{"n_layer": 13, "d_model": 128, "n_experts": 64, "experts_per_token": 1, "d_expert": 192, "d_shared_expert": 0, "activation": "squared_relu", "moe_layers": [1, 2, 3, 4, 5, 6, 7, 8, 9, 10, 11, 12], "router_score": "softmax", "normalize_top_k": false, "routed_scale": 1.0, "balance_loss": 0.018, "balance_bias": false, "router_z_loss": 0.001, "init_std_router": 0.0279, "lr_router": 0.00105, "vocab_size": 16384, "norm": "rmsnorm", "norm_eps": 1e-06, "tie_embeddings": false, "optimizer": "muon_variant", "lr": 0.0114, "beta1": 0.95, "grad_clip": 0.5, "batch_tokens": [32768, 65536, 131072], "seq_len": 512, "train_tokens": 396200000, "steps": 5291, "dataset": "wikipedia_en"}
Below are experts of layer 6 (counted from 0) of a mixture-of-experts language model. Rows are named router (the router's row for the expert), up (a neuron's input weights, with its number), down (a neuron's output weights, with its number) and show model dimensions 0-127. Each number is 128 + 32 x the weight over its row's rms, rounded and kept within 0 to 255.
After each expert's rows: a language model's description of what the expert responds to; "mostly gets" lists some tokens that are sent to it at least half of the time. This comes from a sample of Wikipedia text that the model never trained on.

# expert 21
router [163 151 103 113  80 100 110 175 167 166 145 145  94 129 101 121 138 159  95 169  96 110  89 163 140 159 156 108 185 136 174 136 156 127 132  99 101 102 172 126 110 138 166  99 152 123 165  63 120 146  50 169 126 136  94  94 141  99  96 104 172  74 186  62 106 172  97  87 137 138 161 166 142 164 121 106 164 103 148 111 196 113 116  84 149 123 143  89 120 126 141 172 108 143 105 133 196  83 121  74 149 181 117 147  81 144 163 132  95  90 146  85 134 176 136 185 141 147 133 133 159 156  85 176 104 142  75 128]
up0 [145 159  96  48  74  84  95 173 174  79 111 157  75 125 138  76 195  89 140 115 111 144 128 143 163  86  78 137 116 101 128 128 167 142 144 127 104  62 177 139  92 135 136 174  91 146 149 122 167  92 150 145 141 165 127 107 119 122 181 105 155 114  68 156  73 170 205 121 140 147 194  89  72 148 150 133 172  84 159  81 127  97 151 151 119 153 119 141 173 159  98  86 119 106 121 174 107 159 113 136  94 112 115 120 128 165 138 170 128 121 111  98  80 185 147 189 163 123 141 149 123 145 107 139 145 115 123 127]
down0 [117 117 149 101  93 133 154 110 174 101  92 186 100 107 117 111 217 139 191 102 155 159 114  88 125 125 184 128 148  92 106 118 144 118  77 136 152 134 176 157 101 178  94  82 118 129 192 190 173  56 140 121 126 138 131 121 120 154 103  90 141  99  93 147 160 164 133 115 132 183  80 183 167 109 101 136 128 113 133  94 121  87 107 204 128 142 150  88 194 117 153 108 151 175 135 129 117  98 159  91 117 171 202 137  87 148 113 137 102 112  75 104  72 125 136 162 164 132 128 105 142 127 139  73 138 104 153 101]
up1 [ 73 130 105 130 129 131 130  91 179  88  55  42 150 144  80 131 142 165 109 115 134 106  90 106 152 126 118 146 115 156 124 147 117  86 157  95 109 132  83 117 182  43  89  89 130 112 142 159 141 126 123 135 124 106 103 121 208 184  74 137 132 112 129 197  74 201 153  96 133 121 111 156 159 127 160 102 163 163 147 174 104 128  71 123 186 121 135 102 165  96 185 171 107 139 184 114 152 139 122 111 136 134 179 188 136 146 101 142 152 140 109 164  87  78 113 123 114 109 154  95 114 142 133 137 102  84 113 110]
down1 [157 124 112  77 159 150 144 109 110  89  97  89  85 153 141 167 114  84 136 115  86 160 185 183 127  79 113 195  84 128  99  88 107 158 125  79 125  94 115  81  96 129 104  62 107 116 108 148 113  99 135  96 144 119 105 207 195 204 135  88 157 127 145 150 144  89 127 132 139 179  63 123 140 156 120  88 145  87 155  92 158 110 132 187 146 111 138 132 119  98 192 126  89 133 149 157 114 136 103 118 124 100 130 136  92 168  95 113 106 109 112 159 100  96 133 174 193 147 198 171 126 121 151 119 116 177 145 102]
Places and list numbers. Place and organisation phrases like "state of", "nation", "University of", plus digits in chart positions and group numbers, often in geography text.
mostly gets: " react", " one of", " ash", " state of", "- Province", "gress"

# expert 34
router [161 145 122 117 146  88 111 171 156 152 132 151  86 133 128 119 159 157 102 173  88  96 106 146  90 167 179  85 145 117 166  62  83 101 114  97  91 106 175 116 100  84 157 111 144 124 144  96  97 161 121 139 133 153  95 100 192  85 108 108 156  76 159  73 106 159  98 113 158  88 167 168 169 176 209  76 146  90 172  82 131 125 117 106 163  91 135 110 142 110 100 180 131 162 126 122 157  80 106 105 152 173  86 140 105 156 136 159  86 108  97  95 127 157 145 130 114 173 165 148 183 160 112 173  82 145 101  85]
up0 [112 121  91  86 163  92 158 146 115 168 146 149 103 149 104 161 193 177 117 101 158 209 121 193 171  87 131 148 147 123  99 102 124 128 137 154 120 130 113  95  69 142  80  78 134 163 186 153 120 101 183 138 160 125  67 116 184 109 142 101 138 107  72 101 159 141  94 138  58  99  67 132 114 136 159 105 158 158 206 150 109 104 107 127 174 188 151 100  98 130 143 107 122 169 134 160 139 123 111 108 114 213 114 126  87  91 130  88 150 110 128  94 131  92 122 156 115  86 144 133 126 136 169  97 136  87 117  92]
down0 [131 127 124 202 134 135 122 138  62 126 134 181 134 117  86 119 160 156 126 158 156 134 164 120 128 141  75 127 105 132 176  97  99 142 163 116 105  90 114 130  98 153 142  65  97 106 143 110  90  69 156 164 140 127 150 149 114 156 182 107 111  87 101 134 138 161 123 127 220 120 103 135 145  86 147 120 140 163  55 111 116 109 161  73 179 137 114  70  66 127 146 169 122 115 108 146 126  83 146 180 167 120 142 154 135  80 193 165 146 103 138 136 194  74 122 118 125 141 183 175 104 134  99 132 192 164 185 118]
up1 [123 114  60 141 116 109 121 126 106 135 141  44 109 152 159  80 108 176 133 130 112 146 148 160 129 104  99 113  96 185 133 154 203  62  61  88 126  99 145 141 150  90 154  67  80 128 148 161 131 117  45 149 107 119 112 135 102 137 131  74  76 115  97 112 127 149 134 129 167 121 193 141  87 150 104 194 127 130 143  80 150 104 108 147 131  59 114 153 177 225 114 145 123 181 103  95 134 128 132 159 153 202  83 126 107 143 109 117 177 152 123 121 102 123 135 111 116 132  99 104  96 137 134 143 129 104 129 139]
down1 [146 103  98 194  78  79 164 130 103 117 111  89 163 152 133  83 130  94 132 148 137 116 153 105 151 125  60 119 141 109 113 149  95 113 138 105 116 150 102 130  89 131  90 112  94  98 164 172 125 208 136 154 181  93 134  67 121 130  72 104 138 102  69  92 109  95 125  56 117 122 177  84  95 146 148 119 159  75 120  98 136 105 135 144 169 145 118 175 129 207 136 132  74 111  74 132 117 154 119 180  94 120 129 147 146 145 195 116 134 121  99  77 137 152 182 139 160 118 109 183 127 123  69  68 107 136  92 117]
Section headings and openers. Wikipedia section heading markers like == Cast ==, ==See also==, sentence openers On and The, and digits in score tables.
mostly gets: "==See also==", "== See also ==", " On ", "The ", "On ", "==Personal life=="

# expert 1
router [132 150 122 120 141  99 122 153 149 156 190 131 109 127 112 141 127 161  75 165 121  99  97 185 121 177 151  72 152 134 172 119 116 104 158  86  94 116 176 101 101 124 177  99 165 125 159  73 116 158  69 171 131 148 118 102 166 101  76 116 171  77 183  84 128 146 104  70 146 102 162 157 129 178 132 112 148  91 165  98 146 120 103 100 169 107 165 112 190 107 121 151 118 186 101 107 170  58 168  73 141 159  96 163  96 140 123 156 104 101 107  94 136 179 179 148  87 157  94 162 167 153  95 161 103 127 111 142]
up0 [ 87  89 155  76 167 138 101 200 135 106  89 100 138 101 137 114 122 123 168 148 138 119  81 150 120  89 178 131 116 165 165 112 156 110 151 137  93 169  93 152 112  72 147  85 157  88 127 100  92  70 181 135 140  79 183  91  86 107  89 144 125  81 180 142 126 116 167 181 106 116  94  66 178 141 125 156 118  87 110 145 144 144 148 148 139 141 118  95 187 104 131 122 117 127 100 103  81 126 111 145 173  86 134  88  96 148 132  97 149 175 195 114 116 147 179 115 157 128 105 191 123  66 113 155 200 116 101 125]
down0 [136 138 108 124 147  98 117 172  79  88 142  67 122 146 129  37 141 139 163 143 123  97  84 195 114 134 107 139  86 121 123  99 148  96 169 136 157 160 124  74 118 163 100 112 117 135 154 140 165 177 166 143 176  95 114 174 121 218 158 140 128 145  89 152 108 136 166 105  97 170  89  90 124 114 125 107 126 146 143 143 229 125 172  96 126 110 152 125  93 139 109 153  93  79  92 123 104 123  55 129 132  79 130  71  91 100 167 109 148 148 153  93 129 134 100 134  91 114 152 198 154 160 161 104 165 123 172 125]
up1 [103 140  85 129  78 160 152 117 129 132 154 138 183 102 153 138  96 133 110  98 113  56 128 115  97 175  93  96 118  82 170  49  84 128 151 145 100 182 110 117 152 100 160 132 135 182 103 171 127  92 139 176  99 124 145 154 183  71 143 140 125  86 222  91 103 108 133 112 116 111 169 134 131 109 109 146 107 162  87 126 181  95 119 142 146 126 190 210 141 120 111 131  96  97 115 170 181 176 132 139 107 141 160  64 109 149 136 103 110  79 126 119 120 125 118 113 106 190 114 125 120  73 130 107 161 158 125  71]
down1 [167 102 113 153 138 176  88 160  81  90 135 112 150 112  85 131 110  75 135  95 153 113 145 131 103 156 150  55 174 118 153 170 140  70 125 157 159 132 143 130 159 152 184  74 140 181 194 150 149 107  91  98  54 154 174  77 102 169 109 131 111 169  92  73 122 117 114 187 140 105  84 183 117 169 151 140  77 153 146 191 142 135 126  54 114 104 179 101 127 123  96 117 124 118 104 106 128 105  95  99 105 129 136 157 121 141 117 135  82 131 122 116 149 145  91 124 148 190 163 157 120 116 102 151 135  95  49 124]
Parentheses and place names. Opening parentheses after names, commas before US states, and geographic words like Southern, Colombia, Guatemala in lists, tables and infobox lines.
mostly gets: " Southern", " Colomb", ", N", "- Occupations:", " Gu", ", New York"

# expert 17
router [156 172 111 112 105  93 105 169 156 150 177 133  89 137 109 116 137 161  74 157 119 103 111 160 154 149 151 104 171 135 173 139 136 153 144  95  83  87 164  99 110  93 145 107 150 121 162  90  94 160 104 137 151 129  73  86 184 113 105 123 156  69 168  67 129 174  86  88 154 129 177 148 149 161 161 102 137  80 169 115 230 115  74 102 163 118 120 119 120 112  94 146 143 161 116 118 167  93 114  84 155 156 104 139  87 152 133 140  90  82  99 115 137 160 139 179  76 148 140 149 190 164  86 165  96 150  84  92]
up0 [127 145 123 136 175  81 123 139 140 115 133 172  91 117  89 123  42  66 146 127 111 142 119  84 136 137 130  94 193 152  97 108 116 150 117 126 142 128 131  67 162 133 162 126 126 153 108 162 119 169 136 169 167 182 119  55 189 102 115 178 162 124 139  94 113 142 164 172 148 151 119  84 133 119 164 139 129 150 168 156 146  90 115  96 114 163 118 167 115 112 136 100 134 183 112 142  81 126  76 151  63  94 166  97 146  80 171 146 155  46 176 165 145 135 200 107 154 152 109 118  87 106 126 164 133  73 137 173]
down0 [110 112 108 111 118 129 165 151 100 117 126  94  86  95 203 108 104 136 113 104  89  71 181 110 109 101 175 104 147  86 137 113 151 131 151 151 131 124 128  79 185  72 118 177 185 163 117  66 128 109 119 149  85 138 109 145 198 176 160 106 123 178 164 195 141 117 105 126 148 112 134 163 133 164 151  93 165 137 123 110  80 165 113 123 170 113 172  76 173 104 111 106 143 166  76 139 143 101 126 136 135 100 142 149  83 135  88 160 153 205 133 146  82  96  93 110 110  75 128  75 180 167 164 112 151 159  94 125]
up1 [142 144 136  80 108 151 113 135 151 142 163 149 154  95 115 174 111 145 165 108 104 210  92 172 120 166 137 121 129  96 123 141 129 174 129 138 124 148 119 145 177 125  94  89 112 118 155  86   8 171 142 131 128 154 199 129 130 194 120 118 143 131 198 170 111 128 146 165 147 120  88 107 101 110 130 140 223 140 124 156 143  94 152 136 146 135 108 181 143 134 115 154 146 176 199 206 122 126  95 114 127 123 151 136 103 112 130 117  98  95 151 108 113  98  99 122  98 123 122 172  35 111 122 125 143  97 165 173]
down1 [154 141  93 159 125 134 163  86 146 122  84 181 150  85 120 120 134 131 114  60 143 131 178 127 108 134  69 181  57 202 142 105 124  84  99 170 167 133 150 171 167 134 136 135  83 144 145 147 129 125 201  92 133  80  89 135 135 122 133 140 101 156 138 142  64 137 157 166  72 111 147 117  96 108 107 110  97  94 139 100 143 170 154 174 144 141 121 106  96 108 144 114 128 139 135 110 156 138 124 180 212 161 158  96 178  97 112 141 158 147 108 105 128 147  96  62 123 130 213  72 144 140 115 175  90 119 175 138]
Preposition in, numerals. The word in after verbs (was born in, based in, found in), plus numbers after hyphens in model names (B-29, CH-46) and km^{ superscripts.
mostly gets: " km^{", " was in", " was born in", "B |", " in (", "\" in"

# expert 33
router [157 172  97 110 118  89 106 181 174 146 149 170  89 122 159 133 150 223  90 176 104 108 124 167 115 185 180 100 162 139 182  97 103 111 119  87  94 126 152 133  94 104 171  99 143 117 139  98 115 159 125 138 113 166  90  89 180  84 106 135 170  89 175  91 110 149 102  84 170  72 183 169 119 168 131  94 177 106 159  79 156 124  99 139 153 126 164  97 141 124 105 166 135 158 100 126 159 103 126 117 139 175  91 136  85 148 147 157  84 100 133  98 163 172 166 157 103 143 137 144 172 154  92 168  84 143  90 147]
up0 [149 199 195 145 111  91 155 161 146 168 103 124 148 129 160 110 108 123 153 101 179  91 124  83 134 147 165 200 152 123  99  84  87 148  92 148  87 133 125 146 133 208 128 112 158  94 194 172 142 170 117 185 113 124 123 110 105 113 137  82 104 122 121 148  89 162 135 185 107 131 136 133 127  98 159 137 134 131  99 165 104 188 119 159 154 153  90 168 151 128 114 111 157 162 107 190  94 129 121 182 145 124 107 115  51 144 171 177 108 168  74 120 128 131 145 129  72  94 152 183 112 109  50 105 151 129 137 120]
down0 [ 69 175 137 121  95 149 128 136 103 141 152 116 134 144 149 100 100 162 101 130 150 193 191 105  82  74 111 102 152 164  89 117 146 146 116 138 119  99 159 163 120 131 161  42  86  90 147 156 130 171  74 120 160 111 111 133 129 152 152 154 130 154 143 152  65 109 118 166 157 164 129  46 130 136 114 107 142 145 122 122 118 126 123 159 197 115 156 155 162 152 119 137  79 125 143 122 140 162  91  76 131 177  29 108 121  94 166 130 109 158 191 110 120 151 138 124  97 103 104 123 112 180  51 104 125 172 190 144]
up1 [137 129 149 153 166 135  66 111 117 125 107 156 157 111 146  99 135 129  95 242 175 150 132 122 106  52 119 162 184 149 182  90 139 134 121  98 164 137 122 165 119 110 171  76 102 169 139 121 139  99 151  44 149 161 127 160 152 108 180 104 125 131 165 129 110 168  89 132  81 104 130 112 143 124 181 131  92  94 114 183 114  93 106 131 125 169  90 136 128 110 125 146 131 205 151 122  97 164 146 184 173 111 149 158 133 108  89 118 109 163 112 168 105 164 105 137  85 151  96 126 169 129  89 152 109 139 214 146]
down1 [138 210 129  85 107 201 133 118 128 151 142 110  94 120 121 140 107  98 111 134  69 114  97 116 104 207 125 133 102 124  98  59 156  63 125 146 147 144 143 116  99 132 120  83 119  81 158 148 143 145 143  64  89 116 134  63 189  27 178 149 140 182 145 135 150 118 125 157 122 129  88 221  85  97 181 149  90 163 124 121  98 105 142 156 118  93 127 138 160 127 135 106 129 155 107  77 104 107 152 156 135 119 151 131 150 126 120 102 168 116 107 119 101 101  91 165 140 101 118 176 108 115 186 123 161 146 117  92]
Scores, years, table cells. Digits in match scores and years inside tables, "now" and "then" in asides, climate-table labels, and sentence-ending words like world. and Park.
mostly gets: "- Species", " | NED", "- Starring", " fill", " now", "clud"

# expert 24
router [162 181 127 107  96  85 110 178 166 134 167 135  83 138 119 148 149 171  93 164  93 107  88 145 166 178 178 114 172 137 153 100 115  87 145  99  75 136 153 107 110 119 172 119 158 115 146  97 103 143  91 159 109 157  82  93 194 104  87  93 165  96 145  88 116 163 107  88 145 119 155 137 161 156 115  77 173  88 178  79 135  91  98  53 168 154 104 136 135 109  74 180 150 132 119 133 133  71 149  93 167 148 106 170  81 166 143 164  99  84 111  78 155 150 144 141 109 169 153 135 169 154 124 151  88 164 112 138]
up0 [ 70 150 125  73 184 141  63 123 151 121 135 103 101 193 108 131 157 120 111 122 142 148 109  89  93 104 175 115 173 106 111 115 131 153 114 133 157 153 125  95  86 147 130 159 142 125 172 135 122 123 116  83  77 140 164 127  75  99 147 136 182 162 172 136  74 145 108 197 111 184 139 165 144 156 182 185  98 143 181  53  81 128 131 137 125 105 124 138 135 142  55 115 153 118 129  89  79 149 136 131  84 139 108 102 105 110 146  65 164 103 133 158 161  73 140 168  96 127 134 150 129 122 145 177  64  72 104 163]
down0 [138 166 125 136 142 167  86 111 159 169  87 122 107 156 128 151 104 135  99 149 114 100 170 100 127 119 122 112 136 174 102 143 168 131 102 113 162  92 169 114 172 113  98 129 133 126  63  96 214 102 155 163  62 160 165 149 127 142 115 124 152  83  94  79 110 176 141 183 173  99 113 126 128 147 118 110 221 167 146 163  86 139 104  30 108 166  89 150  57 120 110  97 134  94 100 142 147 101 107  96 122 151 114 133 133 148  66 144 143 110 148 122 159 125  93 175 138 105 171 112  80 120  85 163 162 103 140 176]
up1 [ 69 111 199 139 165 134 104 181 108 158  57  68 129 140 146 111 102  72 144 109 158 165  47 135 131  67 156  72 152  82 147 154 163 100  97 154 172 109 132 136  98  83 140 146 143 123 155 175 125 131 125 123 161  94 117  88 114  94 108 129 174  40 123  91 111 111 153  90 141 101 136 126  98 110  79 106 147 174 165  74  95 135 116  97  96  93 117 104 147 119 155 162 153 124  73 124 154 145 131 105  79  63  77 137 117 110 145  90 123 102  85 138  97 108 169 122 117 146 115 116 159 136 161 147 158 187 137 139]
down1 [150  86 141 135 154 155 143 154 140 120 141 120 152 120 166 121 155 133 122 124 124 111 126 208 104 177  88 102 144 135 111  62 177 137 149  87 157 101 157 116 144 137 163  84 144 138 192 119 149  84 111  85 121 159 164 126  96  88 141 116  78  95 100 179 167  98 102 173 157  91 147 115 149 159 136 217 129 178 105  91 111 172 157 104 149 133 122 127 145  63 161 144 130 139  88 168 113 202 156 149 131 209 193  30 117 133 157 139 133 148  85 125 118  83 133  95 159 140 167 122 100 122 141 142 141 159 110 130]
Years and to/by. Digits starting years such as 1989 or 2001, Year/Opponent table headers, and prepositions after verbs: tried to, led to, proposed by, according to.
mostly gets: "| Year", " According to", " | Opponent", " tried to", " attempt to", " led to"

# expert 10
router [155 154 120 123 132  84 106 173 136 153 163 142  88 113 105 166 130 145 105 170  95 107  87 156 137 178 178 125 167 118 180 113 123 125 117  89  93 165 165 114  84  99 145 110 152  82 142 106  88 160  94 159 121 152 110  89 140  83  90 108 182 104 151  80 105 161  98  76 130 112 180 168 109 143 134 103 153  83 162  96 211  98 114 100 154 114 153  76 164 106 162 172 121 179 116 128 186 103 107  73 161 151 117 161  98 158 147 157  97  98 121 105 163 157 147 170 114 170 148 152 174 162  62 162  73 142 108  97]
up0 [117  97 105 133  95  42 173 129 112 175 125 143 135 189 161 134 118 130 103  64 119  77  97 130 116 143 152  89  94 145 159 134 180 136 159 136 158 129 150 129 192 141 148 157 171  41  98 151 160 128 105 145 104 178  90 120  86 126 166 124 127 112 163 119 100 171 159 136 124 121 137 101  71 131 136 166 109 151 125  94 123 199 207 118 149 201 114 123 168 164  85 143 123 157 139 134 151 127 210 140  86 160 119 143 108 127 133 127 133 111 182 122 163  82 155 151 133 100  79 156 123 184 140 152 148 109 179 150]
down0 [164 143 127 203 154 106  80 158 165 118 106 181 147 196 132 123 139 122 119 135 158 110 116 155 150 111  87 207 122 132 140 123 137 112 165 106 149 159 125 151 126 134 118 146 120 136 139 124  85 144  86  89 127 114 145 118 149 116 164  98 169 158 101 137 125 147 171 115 160 115 135 139 131  59  69 153 131 179 174 114  94 114 185 164 104 128 133  86 103 156 142 181 156 133 160 154 154 199  97 142 154 128 116 146  48  94 138  82  81 159  72 157  73 138  80 148 147 216 113  56 163 152 149 144 149 157 129 160]
up1 [132 130 133 158 121  94 119 140 166  76 150 139 125 143 148 132 118 145 121 174  92 141 135 155 162  92 141 119 139 129 175 141 120 127  79 127 139  97  47  85 148 126  68  97 133 111 171 115  68 118 153 113 188 149 101 116 122  95 159 103 118 206 140 162 129 174 129 154 107 101  79 100 164 108 126 113 158 149 101 116 135 171  97  66 147 174 112 163  90 185 148 158  89 109 186 145 199 109 148 107  78 105 124 148 123 139  94 124 125  91 127  41 129  90 199  88  70 113 103 102 130 142  94 159 180 146  88  95]
down1 [143 151 153  94 147 133  54 138 118 116  85 135 163 173 139 103 103 136 137 168 130  90 142 161 149 143 119 174 105  89 115 142  94 159 163 104 110 100 169 147 131 127 142 164 199 166 131 115 107 120  91 125 118 176  84 170 117 164 140 109  95 118  91 128 127 135 154 136 183 125 147 165 128 124 104 135 106 177 175 135  93 112  97 181  92  98 102 106 181 158 108 115  76 104 112  65 154  99  76 150 139 118 165 132 117 102  29 123 144 105 153 184  91 185  97  98 106 154 139  61  81  67 101 112 149 133  88 191]
List and infobox starts. Line breaks and field labels opening infobox or list lines (Time zone, Phylum, Website), plus table pipes and mid-sentence words like post, of.
mostly gets: "- Time zone: UTC+", "- Phylum: Arthropoda", "- Education:", "- Running time: ", " mess", " interest in"

# expert 12
router [150 181 126 111  99  99 101 164 155 150 160 161  95 110 141 157 155 184  74 149 103  93  86 165 151 166 169 121 165 122 166 127 130 122 109  90  79 134 171 145  98 132 139 110 151  90 157  86 100 140  68 175 120 143  91  72 143 117  85  77 149  81 151  88  96 173 109 104 123  93 169 162 149 174 150  89 154  72 165  99 177 123 125  63 150  97 129 121 140 100 133 180  98 136 131 139 174  93 122  85 188 158 116 149 108 156 164 166 115  96  99  89 142 150 173 124 101 156 130 173 174 157  79 154  83 146 103  92]
up0 [135 168 179 145 148 160 159  72 198  80 118 164 180 120 134 155 131  80  97 104 160 151 166 156  91 126 131 128 150 173 131 123  97 135 147  79 133 175 159 140  35 125 138 143 126 124 114 152 128 118 139  98 172  81 115  60 137 177 183 103  94  83 122 188 133 143  51  96  93 159 139 160 122 116 114 141 127  86 161  79 179  94 119 173 102  71 124 160 109  76 136 119 121 148 120 123 133  66  87 133 162 115 100 165 117 155 127 135  83 125  94 148 133 136 119 107 188 153  78 130 111 107  69 106 131 137 124  99]
down0 [169 155 152 157 137 159 109 157  71  62 158 112 167 124 132 147 105 108 165 123 148 138  66 139  99 178 130 195 190 150 140 132 110 134 103 130 113 188 119 167 114  69 113 123 190 168 112 161 130  90 100 147 173 174 189 129 128 134  69 177 101 182 116 143 131 111 153  95  47 154 155 153 146 125 113 105 121 115  77 122  99  86 164 118 119 116  74  98 125 132 111 111 141  80 149  95 114 161  80 115  91 109 160  89 128 162 141 127 101  70  94 169 139 127  85 154 109 147 133 161 143  79  72 169 111 102 167 131]
up1 [171 147 164  92 119 103 115 106 113 106  52 106  98 115 146 154 118 110 116 100 108 100 110 100  79 166 151 114  79 168 163 181 116  93 107 171 159 120 164 174  85  92 166 147 124  91  37 101 132 147 106 116 122 111 139  99 126 117 138 164 173  91 201 114  88 112  94  91 131 154 127  90 109 100  99 140 134 102 110 173 182  76 134 122  59 170  73 111 114 150 143  87 155 151 111 107 155 207 109 100  86 123 124 130 106 122  92 130 106  79 105 138 121  94 146 122  41 120 113 111 103 182 156 136 110 152 108 156]
down1 [133  81 166 154  77 150 194 111 125 156 118 146  99 124 154 119 108 155 146 131 146 126  89 107 154 157 147 122 156 133 135 131 140 158  79  65 173 103 115  75 128 137 121 138 127 174  77 128  77 109 120 149  89 129 111 133 119 140 140  75 158 116  80 121  85  88 136  77 176 137 109 136 151 179 200  92 142 188 133  91 158  90  86 147 136  88  84  80  81 123 124 158 164 137  80  79 101 160 110 126 143 112 130 115  77 104  71 159 124 122 107 109 138  78 176 150 108 181 159 113  87 104 105 146 143 134  19 153]
Table headers, field labels. Repeated table header cells like Apps | Goals, infobox labels ending in colons (Media type:, Recorded:), digits in score lists, and "this".
mostly gets: " | Apps | Goals", " of this", "- Party:", " | GD | Pts", " In this", " this"

# expert 47
router [152 168 123 108 122  83 111 174 171 149 154 132  81 135  93 176 138 168 106 170 102 103  82 187 114 171 175  73 157 124 164 123 106 132 129  89  72  85 163 121 107 135 175  99 170 117 150  71  95 159  83 165 133 140  81  79 135  70  93  94 178  98 147  96 105 156  89 109 156  82 194 147 131 154 155 110 174  95 152 101 190  84 105 122 150  94 146  84 129 114 130 155 131 169 113 102 161  81  79  96 155 156 126 143  79 134 165 132 100 106 129  78 148 157 146 141 112 145 120 156 164 164  88 148  97 134 135  97]
up0 [134 182 145  85 127 165 124 167 160  82 182 196  80  95 114 128 183 175 141 136 125 119 118 113 135 127 135 171  93  91 136  78  94 133 111  63 103 148 137 113 172 134  98 117 100 125 173 104 166 148 116 155 115 165 119  67 119 104  96 192 126 156 133 121 126 143 100 146 157 107 147 114 149 170 157 111 124 114  90 198 196  92 107 106 114  63 128 148 151  76 114 156 144 133 128 160 168 130 139 156 132  86 150 155 158 113 199 138 163 151 171  93 155 124 123 107 158 107  82 102 148 100 216  82 166  88  95 144]
down0 [148 146 129 140 147 106  94 159  98  85 144 121 104 174 141 189 112 123 154 125 113 121 111 156 150  92 122 141 122 154  50 101  51 130 161 133  92 185 151 104  85 103 154 128 115 181 133 146 112 133 158 112 177 115  87 164 139 140  86 191  94 114 131 100 157 111 115 163 151 197 130 166 109 116 118 109 166  82 194 163 106 173 134 115 138 164 102  94 127 115 123 161 142 175 165 162  88 117 110 126 113 163 115 162 150  88 105 138 166 147 109 123 159  93 192  91  89 120 167  31 116 171 151 134 186 169  95  96]
up1 [101 185 120 121 123  71  90 155 142  88 114 164  88 114 154 163 116 159 189 157 154 107 144 150  63 112  97 140 130 122 202 186 197 120  99 106 141 139 113 143 118 213 109 160  98 167 107 122 121 171 196 124 149 147 147 154 117 137 115 157 125 127 114 115 133 120 207  88 104 134 146  72 115 144 148  73 169  77 160 114 106  89 131 155 120 132 179 145 130  67 126 107 171 155 187  87 162 136 108 141 138 136 136  91 151  83 132  93 112 108 133  86 104 181 116 105 151 107  82 197 114 142 142 149 157 154 109  97]
down1 [175 145  44 117 109 148 131 111 181 107 125 155 171  99 109 113  90 124 156  91 149  52 118  81 149  64 155  79 174 169  95 146  72 171  72 143 156  77 115 104  96 104 105 145 164 140  98 147 111 158 144  68  88  88 126  78 129 117  86 161  98 136  65 196 135 156 128 161 104 107 144 147 150 128 117 142 113 158  93 133 121 114 105 163  79 122 129  99 168 167 142 137 104 145 146 159 140 100 150 109 138 142  96 124  87  75  93 128 135 136 114 119 129 118 152 158 160  83 132  81 134  47  76  91 170 152 131 103]
Line breaks, verb stems. Line breaks ending table rows or infobox lines, U. of U.S., and verb-stem pieces completed by -ing (Spr-ing, Meet-inghouse, sett, clos).
mostly gets: " U.", ", U.", " sequ", " clos", " sett", " fall"

# expert 3
router [132 184 119 117 153 100  97 158 166 158 165 163  76  98 127 132 142 162  80 180 118 112 112 160 162 173 172 100 167 131 184 134 114  55 128  78  80 134 174 124 105 161 154 104 155  83 159 101  81 178  87 140 134 120  97 109 175  86  82 118 149  82 151  71  73 162  97 108 153  92 146 154 112 154 148 103 164  89 162 112 148 114  85  97 176 105 149 104 190 141 110 146 122 159 110 134 143  96 117 100 162 159 100 143 106 135 143 162 104  85 154  57 147 159 169 151  64 146 123 139 154 146 107 162  96 129  85 146]
up0 [101 103 127 149 103  99 128 136  94  87 123 116 145 116 186 165 109  81 138 169  74 128  98 144  96 184  78 138 128 144 150 120  55 116 177 161 141  96 190 159 112 145 158 171 122  83  74 162 172 193 125 131 118  91 108 150 160  85  82 176  89 123 161 150 127 125 190 110 134 129 155 116 186 112 113 109  90 179 186 141 188 130 126 120 169 178 140 110 108 108 148 123  88 122 152  81 125  50 109 168 154  76 119 149 139 154 101 134 166  91 130 164 176 114 106 143 131  88 133  95 140  77  94 134 142 153 141 100]
down0 [110 171 134 120 118 130 130 113  95 108  82 118  89 197 141 153 134 107 147  80 147 179 109 148 154 108 101  96  88 106  72 173 171  88  73  89 107 152 139 144 148 132 127 105 123  73 112 144 116  67 134 157 157 139 107 135 115 167 100 113 113  70  85 133  69 106 116 169 148 169 191 105  94 128 144 116 117 136 169  91  90 129  99 106 149  94 151 100  54 168 102 131 179 143 160 192 167  84 211 150 144 173 129 123  95 195 111 114 101 109 152  92 150 141 141 171 146 113 109 105 139  84 126  96 164 140 176 152]
up1 [130 118 185 135  88  89 183 100 163 115  68 110 130 127 103 100 142 143 133 110 128 180  95 120 108 129 111 134  81 159 102 161 129 156 118 147 125 172 111 116 148 161 117 201 118 136 131 150 195 209 108 156 113 164 158 111 214 166 106 107 174  70 147 121 166 104 189  85 139 153 118 133 107 119 137 170  90  87 131 124 131 129  87 111 109  91 124 197 131  84 151 161  63 110 143 183 142  92  98 110  89 102 120 163  70 196 195 140 120 126 134 119 116  92 140 155 129  96 148 136 135 133 158  76 114 108 129  98]
down1 [ 97 140 111  76  73 109  75 139 136 121  91 127  97  97 101 160 109 101 183  90 142 105 131  75  76 140 133  98 117 111 165  91  78 177 158  79 174 126 162 141 106 113 140  31 139 143 115 144  89 143 103 150 177  80 143 173 136 145  83 147 164 116 155 160  69 121 125 144 120 149 171 113 200 125 161  90  77 100 148 164 129 140 164 120 152 155  64 122  96 107 125  99 160  49 164 130 110 161 152 124  88  95 119  92 119 144 140 108 128 154 133 113 102  73 111  93 125 137  62 127 142  81 162  90 139 159 134 107]
Decade endings, clause openers. Final digits of decades and years such as 1970s and 1960s, plus sentence-ending periods and clause openers like ", however", "as he", "and he".
mostly gets: ", however", "==E", " as he", ", though", " and he", " strugg"